config.toml
n_layer = 11
d_model = 192
n_experts = 40
experts_per_token = 2
d_expert = 160
d_shared_expert = 0
activation = "swiglu"
moe_layers = [0, 1, 2, 3, 4, 5, 6, 7, 8, 9, 10]
n_empty_slots = 10
router_score = "softmax"
normalize_top_k = true
routed_scale = 1.5
balance_loss = 0.00678
balance_bias = false
router_z_loss = 0.001
init_std_router = 0.0245
lr_router = 0.000607
vocab_size = 16384
norm = "rmsnorm"
norm_eps = 1e-05
tie_embeddings = true
optimizer = "muon_variant"
lr = 0.0112
beta1 = 0.9
batch_tokens = 131072
seq_len = 512
train_tokens = 728700000
steps = 5560
dataset = "wikipedia_en"
Below are experts of layer 7 (counted from 0) of a mixture-of-experts language model. Rows are named router (the router's row for the expert), gate (a neuron's input weights, with its number), up (a neuron's input weights, with its number) and show model dimensions 0-191. Each number is 128 + 32 x the weight over its row's rms, rounded and kept within 0 to 255. Numbers have three digits each.
After each expert's rows: "gets" lists some tokens that make up at least twice as much of what it gets as of all text. This comes from a sample of Wikipedia text that the model never trained on. Tokens count by the router's weight.

# expert 15
router:082070112116083156097096125132153133130183137138132142130072138105180167181108124151194147146134082126165173094117165090120178118106137191175106070154108111157199116104180088087099113190077118103070161193102119150103163097102116123118166123149151171074113193112174145153114134102173085088081128166148121083182080097168150145128131128112153117122133158157112125107129072147168083117089140138148086169104078110127141099061109142154150134120124121080087097098130200131073123134092129137121163140090127114111096138090123127086091202132111081139129155141086108154091160136154081092
gate5:105124110096097096069168122082136117150129117097085165146139085151150109080161182116140086112169107096141121107103146157054146119156106126110167126152178079144163136084106122136108111043086098113141122145182167128160136065131140120141125192133117138117068174103115132173172094072152128164161144117167145114151103106122105143112160194152179032155143141105104166100156137089076124119143078057083102143131113111189167179144142078144122126173146145135117122091172139041165124142141152052116116098130163142109153163116135128133156112149120143140075189113142088172097129147136096191
up5:136184076163150189129147155103116150161145094106125139127113137092169107169080159105119171109141170148154152142120096154145081116141157090129121133101101174100136143150117088105127099215137187149171036074129110158187069098178097154119100112050120151126122112157092085099055123144096092072104127188157099143066106080131178133129142113088131138093129148099089111123077149095159175090183104125085038123175112153093084115102117106079096151129119143134088112154103099134116116042119115102131168131079102106143098115134138145136106088098160123123127136087107150164141122166115172144
gets: " and", ",", " or", " which", " but", " that"

# expert 3
router:091104084147128179127118125117155167193152094129089113165088093115178160155098103147191107115089100125136147117153126106079150140111098125162110107131130143109203087102123095103113136161100102084096114159114113084094156095081101122123167082101112196086107168098180131116161158173201098103095115124215174091112067147156156137128176051107150113081158178150104151110118070181122117128125119156153132202098079087132139080080102158128124170127149132111099122146132151133109109181105083102140168107096092113103126175089154179126086154114128103141105147124126102136081185147171085073
gate1:094126139133101181131167133207082182108109115118118170183105145079107071117095090108127167188168122178160116110139163078104180152126121124093098095103092046120114147150113138158137107193052154138110115129117130183178131116106146119092079118213105130106155195150128152093109128123133127138189116110148135136159075111191159159097142123117109112134129152169153155123088118156163058133071130192146041145098130140150141148078079104131108150132148140118070144112082162083149159165112081130141113165135162148114121121166127170167106109177121155154100107140100184150095163103143102094
up1:146120149174105103138123102047144009138099130109113088131153128118098153153094138110161040124087148114151127137084096115146150133095127147130155185173147173099171084163138108079085143102171126169096177146150071105122130104147099182125132147149146123158175111170170179145150123075145106090115182096132165126186181127110122166174142130121089147162170166145188071104136132165115150123114155083146150105075119133101138092163097137117149093086129089182097167126102144215135125153175115092101094082135100103087141153162137098138108132117139094098147155084079125102109119184115125190
gets: " to", " they", " would", " who", " can", " it"

# expert 8
router:120079130088079129109085120167141155158188112131112128138077070119135125150088128163158104166138091129096129118141147084110142123094071176176066125136101147151115122098117112120119086142095091143133113131058144115084164127117084188103130117167132133100071153109181167169110105142160063103121091157178154097158082126177135137146136118110183073120124137175074151070099088178105048135122118152155070171049148124082131125125099155139102143186156121136088089146152171141072135131099121139122156114134103093056153151116160162141088165109154087184112136139076086174136156125164090076
gate2:108133099156081153219150110211113181130133114098155152130107125196143105140157112073178118112084093072147089090069158093162068104176103135081084150193191109102127101118147140140165118114101094101100124164088088162124110122157126154110118131147151136210090107165108134167104130145137067136087148139096140147095136136150114181126152155133160092105132155179096113141091083113072112130158103107156224202066170111082148130144140121135139123087107099161138142153166172141143155136103162170107107141108155080092171120167157102157108162152105148152145105108146147169152149091171154144
up2:163121157137150096119149199134140113146194148115096156114136053130138116115111185131092078098140090112150145059172165147164178113087202150088171128152087154103146164094182072132128127114162067097156101118086173108160172122106114197122132157102161117099032138136145144151107103152154167140182146163142185127093144148150114136147121113150139113089115142102162090104179199139094207077108114115097139119087147127130185063129137169102167155133146142106138084144126133133148125084107092099071119148147125156127133151111151185201090087102140140160166150111150164142100126148109170161
gets: " the", " in", " at", " on", " from", " of"

# expert 26
router:055057055101067178136080119144131166139168105112111156164103112093156147135117156121181100138103116133115148078149147075111139113074103181153118101126071154142129113119136086125072028167069092082130104137074170146106138125089108147136165110192122132109074144125147136130130184101153096092113103146158148125136075148188147116170176121102167105139147174142151123125114091164112109115133144143142081150104113095112144079117137115133080132181143117096100087115148145103109107191062127142116130139104115131055140133116186146152074150136170113166111147188103040151109182156145099113
gate3:140189105168176116102115107176124122140114119073152107202159083147156131133129164121094158098166139118168088159109096102125099150093173158199109108069133133128153154137181129134093144157077114193096128122167175143108106122164132139092163156070077156098129112108099084209134089123089081165156123203112146203079153109112140114118135123117087147129110149114151169132140050169109129141092107080153112103174087085149139127118136147202133104105155104154150098083092133100079147122139135113128133117167121094108108135159120195113084053136155159090063145134149184161096120087093155102
up3:239173172098191111106119160099141150158166120078110124109138091163101146105085123122123117092167186203104149101131112174112159086185139150138099138150173174197096116120146116163116167104105161091084101141144153109118166157083116150137167120099095169124109140097141092167146108113087145148109078134091156144097125085090170118160216159165118113123134138115082092157098094087167073072166102119134172134184160100106113113113175112139147107162143130143109097124129151099198132134169165145101136105152131098116109114173076127119148119133065138077056125139109124085189135161131101180
gets: " of", " with", " for", " by", " that", " to"

# expert 39
router:112119134097129133075082123177164143169143090106157088185084152146133189159112154161183094095129104184130117110131159091099145132094084166163081092155133164154127086082111081069125112177133098101107139145114131113073099104077078132082131123173163165119124127097146156179154119128170119125110106170209192097151104108163148106112175103057141109097148160143128168100077120124143082162131133135152117150103105087100127086056167137184122163198110084085107104137132148119108090154119140147160146076133088066123092152075130133147120190090145096146128169160128107142121160164142106049
gate1:118116162081158159172175110156121108170080181185113190162136164101168119122106070125141121093115135135137130097103135098133103146079061098194120067108104176083129135099157077061089074099131079101099143111201147122104153100148134117097151095151087152163145119132143113146139134184093132126096130157204123163177126167108149147169113189127238114098149121115128124151147131133165139152062131104150175129138121143130170114153122196104107163185165121095162108107106135108133104146156103134163107142110171129109204100126118138113132140169099080091153107112126105166123112218138161162
up1:098140109161140106057131170089165160108129149103200106075101124175117177135152086123129089125142101074123160177165118103108103087132197156118169190138165111157155117149128120220163115131088091145120054113112132076123132160076105140148114182087099073106156123137141090112110086111132108145136090157078184071100138083146150069101158139119101097178114143144109109142107095169105144174182154086155164134169109168220128116114124112133089102164143127149123118094112107145165154097110212057170148180101102106152119096159126150112116139098105146071146111108151117116143123085126159117
gets: " D", " B", " P", " T", " G", " C"

# expert 27
router:106091098121120191106091120141153164165194082146157143141121103091133152168117142135144105151111097150100147086151187099083156123114137182132078073124074090096154081066126090150090123134136085098097103167061166137119134101110072149085136135126128160133084189143129184170149120137128094083124046143139203110131085111170182136109121093091115111106159175144106145086132099153150095098107124137153088123085100078087133066104157184165059150166120060109123103104145196136128121133076124121133107102101104107118143141053131136141106127123101046151092161157129114116083149129157107114
gate2:106116115118158153099071113142122132192191115186161132113147125092182137184122131098135045134184143093125110152115113136072150157115089135142117124116144090110192170132120151164147110129132090126176108132098147159121088100104120164143031205094166144132144094141120196121145144100134054119119103096183144157121143166225093123091193118112138172156111100087118144138135071145148113133116137141135196175090105111066125147136101119160137076158128071127111099120093116154148183150174093166074127133088115130132122132136181137119134113158097177181120162152141058108138109112078153143
up2:087131143120145168175121099142132148084135104146150141142142148107136131062131115194109157185166180138132114080132076106149093123109151142087094109154169164143067072131091106144121133099105078186130115118174115164166208155143107136084132074121129123145071149125114109125115078127163170152117214174062085141098090121050136127131091135141114154150143128145170119071103121111128081124090183144129061087129133120129115129093135103119198150125152176177125155093142091077154105143141164099166118162154101104149170133099069102157203127139161101104171085106213135099134133136134115075
gets: ".", " (", ".\n\n", "\"", ").", "\"."

# expert 9
router:113062108082132158131106099115180122168187109139094164140079115073185162146105157149147152142111102178109177114152137099096195109111124149134079087157085146173161125091111095122134095179115086130080112163118129143062145097129087136135130120147148142107132175089118146185142162121163092088140134170149151109109086113167169151174134067085147106138160142138103174086059097159138097145116074139144112158112119119077147130109158196154087171154145134079077096087177111096093130147073072152128176130081109094103123148093162154107103128091143111148092180125068086148080168083129079089
gate2:114138120129108160155102164126107155118106070019125138131121151151140098116071126083101144141122085167131145163164162110178123121122157130155074176097135076167123103132113116129123139141122080111070089149124143163089134078111105112143146114108165123129009151162126125162167059160145101119099168215146123074191130155093177139136117163124175111126174131099151142146159098113083138164197113155122134137167157126086099125118148163074147181161119136044126104115131091101141120201093131162065177138138166160154146142137142155137081128186099119161153126113122145158083152137081145096
up2:124122127131170100117104126120099169112125107127122059122058126133122137122100097118164118074148131136092141151083122139121146162085196109183149118202083155116142112138132055065131147148115195123146172124101106172120128158096115096158198138131150102086105101201109153138127100120151156135127151138099171107063084141086112125098153171170124126140057113116099088149132164206128116095096142135082136058132171088108166146136170107147118176141145115081121094110138116160088098065102070059052105100161124128078137172157159124123127187045127107094159169121107119098141150119144131150
gets: "20", "–", " film", " such", " music", " television"

# expert 7
router:095107115057112196104068099152164138161153107114142137134072112121181165135123163149186120114087081163148179122167136112058131112111138145194103103119120161126154119119121091077117100169092102070071122181125141156068138144120088203078148076132126182105135173142134148164146131131152085092125114153172171106120105102146127118168172087081128094087149141164103126084038119157119075137079090142181078143141077128090159100078148155149092142159126101129097073108137154119112134149113122096147146080125108068091131132105169179127084135083123099137094182152119101112120129119137083086
gate3:136106108146092091145113158158131147141125122141072113159179131116165096223134129105153128161120129119091125123125169115106115160133124101097113108097094154104133121125107122065136114109167169098137098094069165117080163102090126107103084128067150087129131223085142143180137159134166153132103127121098205123137159106104143163119165154140137118076097088124151113130148168059115138127106118076123170109132153077204151076105093088095119224108141142149091101140121164162185159144116129099128110151086212082101137165116052126123090122184107146130108136144106100111127134117219061127
up3:112084183105159052110124184139124180157131114141148082103158132059157093148105132125093164103090091062167094201145153170075154174148100146169167133096135152198111159096079131098091142153115107117165131086106139132128110087103125081159141093083134133119120145165125089121107158121137159122067084147125138124114111161149108133147144089116098089106096086141147098147135153095112128168195123157157140113096166135167183078119175114054156137170163149100157096119105149121169125179118129086140116154127142206094138149159119144048065082145082111167147118160220125119098128108129148108
gets: " ", "-", "–", " A", "_{", " C"

# expert 32
router:090092094125116140115106096163152171195118109156084155161126115132181147132108133172134084091109127132150151125173156069111114078092123158118095091118103135127156112092143130069126079165080109141122164151131114150105129079089113123136173142169098130142104166084162163150171102106145093080128124186160104078123066125168164159153161074101112117100144107149150100088124117191116109134127130163216078192146104135070151113097119128115135158129164083112100099115190163083067103119091080124098140088124106094110159150076170186104095176083162120191107181183131069105100168131163094129
gate1:114061123094155131076120070139144138131138134057161134182125145053167146109166136094116097160107175058168122123141140166141162111133106157158085096153127109066121083092168120107126157175083118114180122092132141112163165140119119158172149103190106117138130155154099064144231120187118158128085124130108224131102137139151149131125131148070135138169091128112209117131125102099097146117066146095105158115138141142136129095168149181091138105132094137155096109215125170135115136143103115097109143121164069172184129190121120143089143130099153100088164151139140163127179131087144155159
up1:129118125087129133093122148134107107115113125067184094161143139126117162147083114044127074086155153096137134113181120154047115129110153141178085127150135106119137109153109101118077140146155129172140146152126136108139149137086117165111159180174088121142138165144152125189204127108152129140154097096111230150116097108091133106071141149124149084135119104124150117134196076134094182138035159095103125146106121148160093053169134151098094133120126134124110074201109196109172160094090134140151140179156126185160080124096108095084147147127116110074151115110066147096156153141196119141
gets: " was", " is", " as", " were", " are", " be"

# expert 28
router:100116138093121151113079100133136152180175097129093160144125072098146150185121130175151110150152103131155192124175144113091139119115103178165113081103109167166100127079108092102136101163112097115095123144052145144065159135110130142111173174122156163083094159132183159160183175162118128117107100172185161091150086110175142134178124119104105121066227166119118107087121108181128092100094126163145057157119078148131128141078120139144071143146127114078121098091134109116085103159099154108130139083095072089075106164090189136136110130088131092177123107158105089126120194098166104114
gate2:119096115160155151149152123121125103100193127157108181126149100093119127074110088164159155143138107079153130153142048101064133139129159156102059119118124166089119103156153124011143145137174181149114113188135091158124186085151154134174080139203189177072091164134176143138084146149156107160134193113129121099112104130128112075155171151192115058128151146098139114142132170143119148139161152122189121164186229105144119118093126134152102158126167102135163101141105147159112170111088141086150088134112127136127163119128116173112105124120143096139082164144123136105161133183160141113
up2:144135084143122154143131076125133069119139120140070040110058140108139145144157128117123132160150106131181146127191105151112055087075142126178131083110130145146082112120154168098159177117120133052174104054184111133069118091099135127140109114084186144074157100144181098176125084094096097133074198102094138150074116106186093108094106159072088127101104105113103156157117150170113142124114107157115159165192190077092092113068125140113126162107105121108102154154133090121088166100071142094161120109120132147149119102136170107127094179092129109152127117162171115133144118160177145126
gets: ",", "),", "\",", " that", ".,", ";"

# expert 14
router:063070080086124160076097093134156168171193118108142129146064098099151164160070141127143096151074087143171191068125141100111170117079114172178105099130109146128165090106116095113103099124102112136105141175118159138093142120071100167098147150172122172096123176112148158179122151116177154091099126143175171101163086088144146132138165131129119103078128160175094154078106118163110149149128140161145104145137128108110161116079139183144124180195173113076050094125163204090119119139125106135172156115114090138139137149133171146116086120086121076131135151146144073076110170091153082128
gate1:085085164138102136099148102054095147129147129100135149126122111148150158071227140152125075116175087172043147183149074103148102103139141224131114103103124152152083140111147102095109117111137141149115156130153148066113129102177115125183140109151140157122103103088144129157205087106095096138073196112125120102177152136093134088115147142144158101141119129098175164119130141127107105089143176134139092153142121208131077086089175155099128108132134146091171157101139134131127095123122123093145101179083167160145156191104095210117125093072143132113163148119143100123159159117045152142
up1:176168128071162086123135162163166128114171151078117124116128152085126141153128101079114138162103090084148116154109138155156108099137091027079132144107147156105185130160094113111141152159090111065123110144096064156130103149145141115056179099163126172104152169118147105148060167209157134099168085100106121117099109154185124142109080113102172175122172134127079085094124126143129133151110088121134147168103116093153155198170132106165156144124100098204107080088130109108099186097144101160129149079152139146122096082128069071106126133090118109086061131137139165170126104131174094121
gets: " |\n", "\n", ".\n\n", " \"", "\n\n", "==\n"

# expert 13
router:100051127127077128100103113108165185186173104161142126126060156111161137202113170160139086126126129144148185095151172074079112069107073153144118119121099122158157112095171115079123092164100127098126157157110161157119142086106112132120163151124130214095146204129149139185139146130149127074089136144163168106142058154140185104148177126108150070120153164144093154059110124190120113106077113156146134132095078163104174125106153144131124185153141104126079102143133124063103085144083103104123149095102126109115118181130200164132123121133138110136085115147117117160093191088166124117
gate13:150098117089157097081130126139101121118158061088099123094136122146198116123142143126162138119142162093133122140074134105127211088084108123078140143242106148111169098143183112060077151144084077128163110084112194135145092192122149136142152164138142109113146134132103167161213099127174128133082138099164156150126133109156114094135153158128167081135139091086104134097165119152067169123157144136132169150031167099127163134146110107127130171102160063146064105155125173172141159145122138131092134128117112120137167101162130107127144107108082158130217125111064111108121171125120092139
up13:127180109141092169119110178175153111099137134125102088142196125124179142107126086109141154058103110118148160160123061164069090162143080104159123130104130107126065181122069129157131159094105119124101146141088107109131186110175169188129107123062146109125086104102121088096128089154165090116109154114081096164155116170141113109128166120076186149116082158108152095109140137141155124149139111088139132100149088159147168127084155173140171061096116159170119115082128147142172140054121151136111157100145054110130154103123153163118099116154186122119130114183193125121079129159166219187
gets: "\n", ")\n", " |\n", " States", ".\n", "09"

# expert 19
router:076086111129134145115133103139176165203169091123142156155094116099167193177092191128136129113138097146150162114121173098075149128068146166169093120129098103179143111109154091051133109178101092147117095172093123144113150058113091153114130112132154139071084177106124124166129151140200101085120098120146178112122123126156188120163126073105179040145145144211102182107089107180121132101120106154179099175127127117121167117111097145155134163135120107118134123131158110115101076147101118054122159083100122114099104167099146125109069117123133101140102122158111099111066168161159114068
gate13:115118097178119166086129152084102160126173069120106170156095106125172133109085124140162128090148073147135130144102071099176103123095103140141155084101166139148100108128113085100123099131139095121164124142130103205076156077108115164137179130103092174099122126134098128168119171115169084126138152134102074160206142146134163117098089057153089062177120058176092156108128139112098184139132174129121128222113086151130119128173128097091106125140145128133181142107081080097118145099171147110128158044140142154200115151148172097130091131144123107195140141077090072137125130175146102136
up13:104095118135092161152116152106110159130154167151116141092155050142129129160083155086161060087120167123122094127114127105179154114156188188131088120194115076127095133127093112112094120159126143119145082110178125107137100069129118109128196151099099104141094067187169081129180183166095107117111093130130119130075121134181123197079107145156179105145153178137126047113136124131091115087158085139116236114155137135173166150133073106082082126155130182077117152113117138194113121161086127148158158145125077099153151080104180108114130108130152093130115150118153138089133104155111157147
gets: "-", ":", "05", "09", "06", "\n"

# expert 0
router:085095097090104162129103096163162174176145067097085124128104095125174181155103156142146155060100095164154162096120167085101149119116146174148114089153108118147160080102163072086178111139103068120073099161115128139089170128079073147116121121130136188113138163092130143128115172165136077087107110161164155101137109106129164153139156112107149081123162139169118155083092094177135105130122090116177109146084115112096181084068126160098123154191128094094075104116187179137082081169122085126165165108106079130120106153110163191102101167076123083169084154162125094116103145111157114097
gate1:049133083133125085134133138126132149130090186097093107088141170174153146101074180173103115095124112156130161133100181147148076113078142168107158137172065107109078074097125084130198116134101092162122112124119084119080143130096056090102108119108086169109148147093100181112108134159102062156044133098074115159111104149131129100147183152084158107121055113105102110117164147142118147152150147110166111094044131138085166129133148149081107111146098155130112164140147117144098123102125150090082074136059148096152122127075186131117149191116120101158147174165143112161125158167107132165
up1:140152156097185120114145165101127072192153116120160106130140116124141125150234087085150096196120157106145151110102076108153159063117112043120158144105160151132172153087153091118083135123102097135112088123160126180094085144144180159105101099140141102117105150116135122083166150161127127086173124188145127153118073171121117157139079137136169172076096106142168141130109105110151115061066084192119119119103147089196083128090077138145153171161116119206197107123088141120132123125136113091216094110183145134146121175098155145118128076149134154151102110134142128126125142089162142113
gets: "\n\n", "/", "–", " |\n", " \"", " ("

# expert 16
router:087107126131124115119076084183147154146209138140109132160125088082158160161116161160155138149090079130087154100150132087125194093093079145156092103161091125152146122129112120086113066189068084092115122161109126182126167157119095138126157088118157138155134151069105200126162121121152135096107094144142139086171061160191157109137160101120153099093140187178116132109097069176157097090144099122149106145101140084107184061111110157131131127168152109104108116108183144091083113153092123109095127127078104104076133124104157140140074130137166125154101209180127082111095181181123131096
gate2:122097149132120108148133144069135124175112090106170151094083112076196204153191158134127131066143145173105115138180127124115150068114161097128142193135091138094131142155071106165116145122089167200133112122114091067137079134053091111104176179116138120134155148170129114116129175110115153131161158165151135132073136073124163158137170100192131149120097115191121129148110156109119119109095114174093132129174178101101130098131119115197133120170116126085204187096123146099095116163094171106116107116165154174116123129061148174128125069102163059145153145162153126095093129153182139115
up2:137155104116128128121186143157122120127165146151114062155125097159131150181102153120079166146149055150153137093094118160134160143193136169170128074053172074157147066107171135158099118143189118089084162107147155150123134131150156080205086099106099098103134153087161151140092079110133115103089114048148127122138107151119112109086126118109114127168145143105123091074104081209130163113165100101179147102068048127126137134125124155177106132155135169126103086121147129108110124091187117134138107182157146082100099104082169068160131188118122160093125101098119152193183125128118103140
gets: " a", " his", " first", " this", "'s", " other"

# expert 18
router:124109099116108150119055124108155157134145078081128161157116097108147190148099157151166115121098105156151135102157149117118149122090096155121075101160104115131160129118105115091100132162108088134114104163093101162066123084101077136124172125178160156109047218091141128129203162123133089103087120136172139090129095093171114083123130072115162123097129156175108137079090106158106103102138077166155115177101096131040143114058113138172131167147126086092077114112163166123110146159106081105134132098096062122112070199105149184142124176092118068158129123157113131184108174136139126115
gate2:158164166102149080049124102158154161092167102070102136155096061123141085147133105125122116186107089117103136112085148110146086177136044083078100143114115082154151049143138177157130066166140121144139115130151141155135113148128039105172110129111135142108142153130053133133156140140174160110148093107135144142113111104159146120141097128152157131139112130097160170107143119174121085104082123092173152165168147176169173116113102096074160072144130170109139116137128132136068186157106185201158110132133167156138079143075137141174061143096165126138152115110082142176115156104188172121
up2:148169121143087121080226101103158101106144128107078122141149132142133122078087123114097115146075121124036120088118141164135112191114119157108103176122100086091182142162167147164108110192115133159155083043119144137088104156141126052120124148108020129083113177122092142120142135171138219130084108091123157173127109159142162081137148180141171094120108108136089140113132118135128095155102172202151150130133136130125220098149146100129181107164110182131159134134111154141093136197121169094115107112172164129155099165119113130104138155090119166116141146126122139112100117120155160151
gets: " he", " He", " John", ".", " she", " I"

# expert 17
router:077074110123108157088108115162167144153144063107113148140062109090168173187128160157165102116088114170126140112176156080060141092142141168145082091123105113142187102089112087125115081190122080111119126176115112109089163122073097135126180108122169148114102190117115167186144136151196108098083108142188146109140098142139152118165140074065151134103152169141072124082088126196141111123126088149183093159113092096106141100092103138125081161176127076105102069107139150129088123140088081133150174127110119110104129177121160143051113150111130126174160176166113120125104142149150096108
gate3:132101065138158091100110105173164134148157126144116045157180132074147151117159172143106136118109155156135161164137151118208128079153102157167124191174160107131183103097201109126091135152138171146110153144202118108121137104120132157221070140119147110181220148138136137129128125135097161138152169122145170118099177152066177107065143113190090149111157124082161094140100111156067132123105194108146115138118093077163128161141085137135112098149178118178116116144143089115127140107206133151106107095051138182115157104136124169128169149127089141098114121106132106163124147111119140134
up3:161125111074114089135104175180116113089167061153072115146137092128106153133133153158133090105162143083147115111119141057164103036138114178124105128136160142130088124108182124123107179130118084162146201148137150118115128126105140141135144178129085136173095119154119140137088180153128155128110117118131170189123125147119153091191172082142079165175133083135140134145101104151152124168116146103180057083145136177120138183076069110127096128128074143138164166102149189072076186141189122102174131124111157130138106131151204106194132085142076119141131105183093113078146106162152140149
gets: "19", " ", "20", "18", "–", "17"

# expert 23
router:080125077068115179047088126149174165167140107137124156152118128073163172177089156144182126085085111135111131112098148111067153082094114181140138095151129168121156088104143106126059123189098094089093145161110124132095138130105096180138113158169148185107113146122169137176128144123160109086129086159135154077134096121172154173164169099104117082134136183165124127100073070140110106076110131145133107170129101100141133130108113148151069137182134076119117121115149123098070068136130124110179132078103156085097166162090138115165099154135142074138137138133099077192100170139142077060
gate1:158153160123071112115091146155204151129151077131093173120149180097117133109166162141112147126131137136126129097152153150088127139133052158164085113169134121163135104143150140172088123122123099113188156103095134124184107089132080098090132150145102192057159146122082171148124120106152085161088161157104057110146131090119194154071138140099128127140137128098139116133136184124102063096136175104153137147099103086134144179165105133066163176123125181077139130132097104133146099137136166164172162199181114179179172172096163117145119087205178137107141102141129108100056153111137068117
up1:141137165103088129158188157144161119136120119116080102158097158106127148171112157151162130138105123151145106100091146133073143102142082159143141156133120168086128121185179178171142168108181160121169076167087133078086126183131130163247107167051160135127112123112134104107081207092166099142088142110112128125084141122124154066201102123117116178158147164100121167146180173128143112154133141078129098069082138125116143152106122140172107164170195112126081165166145154156137136100171160106205149169114091171175109158115107170099117073133123139147173114115115162120106138127131096145
gets: "r", "k", "b", "h", "l", "t"

# expert 31
router:074106098113089156145098099118164159153194106132085145143117125107175146134109177184152141120108033155109119110126146117087122094099101124151101117139158130141131118060160086128101073148118100123116147149125139142074130119127095154141174144116132171155090183104183134190137138152154110067104123113154147065128079090164166107123166122105138042120155124137121168115121081177137112100137120152163072150089091122120149096087137167189120145164121051096082097092164140108112123195121120160128153086092120131093120174080118186084103130145182079154137145204121061119092126147184085116
gate1:093093108137123102157127168076117130124127138119155118071100133127115179143142129157103120153157059125113118128117074116062144117152149194092140121138119068119169106101102130104133110084066132132128141190103134137092086098150121102178152114162201093177120123219205136175118151154142174115053132091129134065090084095158124126144141116117073119158141082085063124113122108120144077119154147103100136085122116155110101110175176114144111117163130192071128141131142110141123129137113041092113136104137111129102164142126160178086113137124219081145139145075095139091117122177166168190
up1:104109101164099140102113103087119104076050135090126069036095111065103165046135134154074122126130124153166137164136117099160106080119158155126068090095120112167095131133090147128105158132087117165132076110094145155093125110181164110097075079115149137094145121149142101123116129094143147123111116177095087064137071081153114137090149137191101104166148096171139101096162052126111140088140114085096107097086097076071156102172129111163106138192106141100196091057168106157130141116096143098132088111145134062097160113103126140128152138122137136153169150103074118096145153125098152144
gets: " |", ":", ";", "|", " /", " population"

# expert 37
router:113091093112094183117129098129164152159169104079114112141103106103182170152109166132181114142108095157145153095161156098063153108090117157137107081133103124129127104063130061109129118159105137128122144124085117154082126124111091142108187134135155195126113213107167151132127152166165088117109112175139197116164132101155155086177159102129153111095147132148109138099108119169156100107146073174167093160136098116126179120079106156112096168155113091059112103077145134113097099176104101094157170105122063107070081184092155182104051127087127078151151184149101090096103160174143103112
gate2:108127097085114144131110104110113166129148072125101138110059126155148150125132078126069118168130110112122155083086102124061132142143127094145162127065145065194137175152141126109164078205145094131111131132112079157117160136024150133218172125155149164135201101159128120124112098067220175119112146118124087132169140133179063139134120134126191132079175116111116152095150114148108131121141138126121103094159145147127139099149191145105131174152109109144123152130180184161143144109156137155158178146128116096140138140089126201103117142128081182104155178153129145124072101176084157129
up2:124132112120113064139107130080124143133089133115147095121149204140150095166156101149101114105064156162113107134066142126129117141136084142114090152163063106134167098122135170146116100129044111151147050163173142085129072105146108123193060181091115149092142109156118126158170137107124080114166121137126160106065089107150112145090113148080098141122120105117120109118148087117147135159112129143138113125086111173137134093188114109180100096129146110149137054171140070146105140165113175157131078157121117146163150080117103019156169137131120126135122099081198172237147126117112098128
gets: ".", ",", "–", " |", ":", "°"

# expert 2
router:082089112119095152079130067166152152138169073088114119129098081097189143149098143140134129121081102148121137110136148125088132091077123164122100087150136119148156117104113109082106138145112133116121093160053137104112158051103106172100140100156113127140126141078128163173172190110172118104123093137167124101112096090151157129154141066091153108089168147184087156124102078159126124109119109176179071177076089085100151099131134152120101177170141078115087101086146151119074088168069134137133139116106084116108148202085148157126078125128153102161171159181107073170143183112192094086
gate2:112131120105121173154126103134137140172100180115195086132160121113174124111111130135160138139158120108149138134119155145164158125139109112115065115109128109119088114182090093145077147140095136091169153173192102135118150138075104195151159122104145122157173117129147123071082125153092082144140134098156100141096107112107156185086183157139205148106155165175129174091116090159126111097082188183165190100120145146157134145091185089123187130146073139130161137177150088092092200150077083170090097126160149110128094135103211117075163092180089134096125107071134101178125110109178129109
up2:145154070093122095114124099120142100111144095142088193153133102123148112101091119099132129154118142158179075117096115125145191108128126097105196069094151120127143085097128094116175095126133094122130115126112150120165133119188153108155115153150125164136106121116143142048080190119150120096112146131073147121161133129159141174187101142128092074174081074095177113144189171096099178160114100078154067170135126160189107140145126062211133121094130124104105162115152150091106119169116138206114111099079099184181141136111148142160096148142152200145116113130118169095145139125094039182
gets: "|", "-", "==", "===", " In", "="

# expert 38
router:119067093101138145126097110165172140157162095138101118145089085142173144142096157163127135131108101152186141116158151111077155128070098144160077080202118121160141119064151087089142086154085078083064139164127165143107159113098086172113176118151129169123128145129126160142126120112155112108129099167146180064131083153145161088157140122062121096087146164150115158113121060142114110122139107187144071167144133111088173077111079142141103159158123094111094093101173147107122128167083073142173181107088079105096080129141162153081087171132152100131127174190063093102098157162149111103
gate1:137170130116148138105120121143184120176138095066130108192156087158139084078173075131157094161088130108130139164146181147133191122168156143091122133122131090101146170127194112089110032109084101150135115100129167103178126119157114086200115160145151172125062157120120074077113109161136130093112100170101111163143136085131151098105201112119140140129112168175075151109055149144121080154130160105163094185075138082109136084118068203096093176095118136117166112078153140088098181085126065137128117120110148121120100110113122129098132143091166145158113101146114087158148134170113145144
up1:151217153133184133120154169145162116157116199147195126106160052160136170129146188112133090089175115144087120137118122132155188126180184123086102127177131175110109171107138147096127129153143146127106153138161155071170185189122134111144100132096108104071137093135127108161161184154108117166114069068114147153119162092131150105145078166117159117087106125133077098130097094143109078165124133057118092135178171123095095105141111125147136169110101121104057132155150135124157149080110155125056121162094172133133059143142135133140104110159149105123186165173158070148141078100107097099
gets: " in", " an", " a", " In", " un", " An"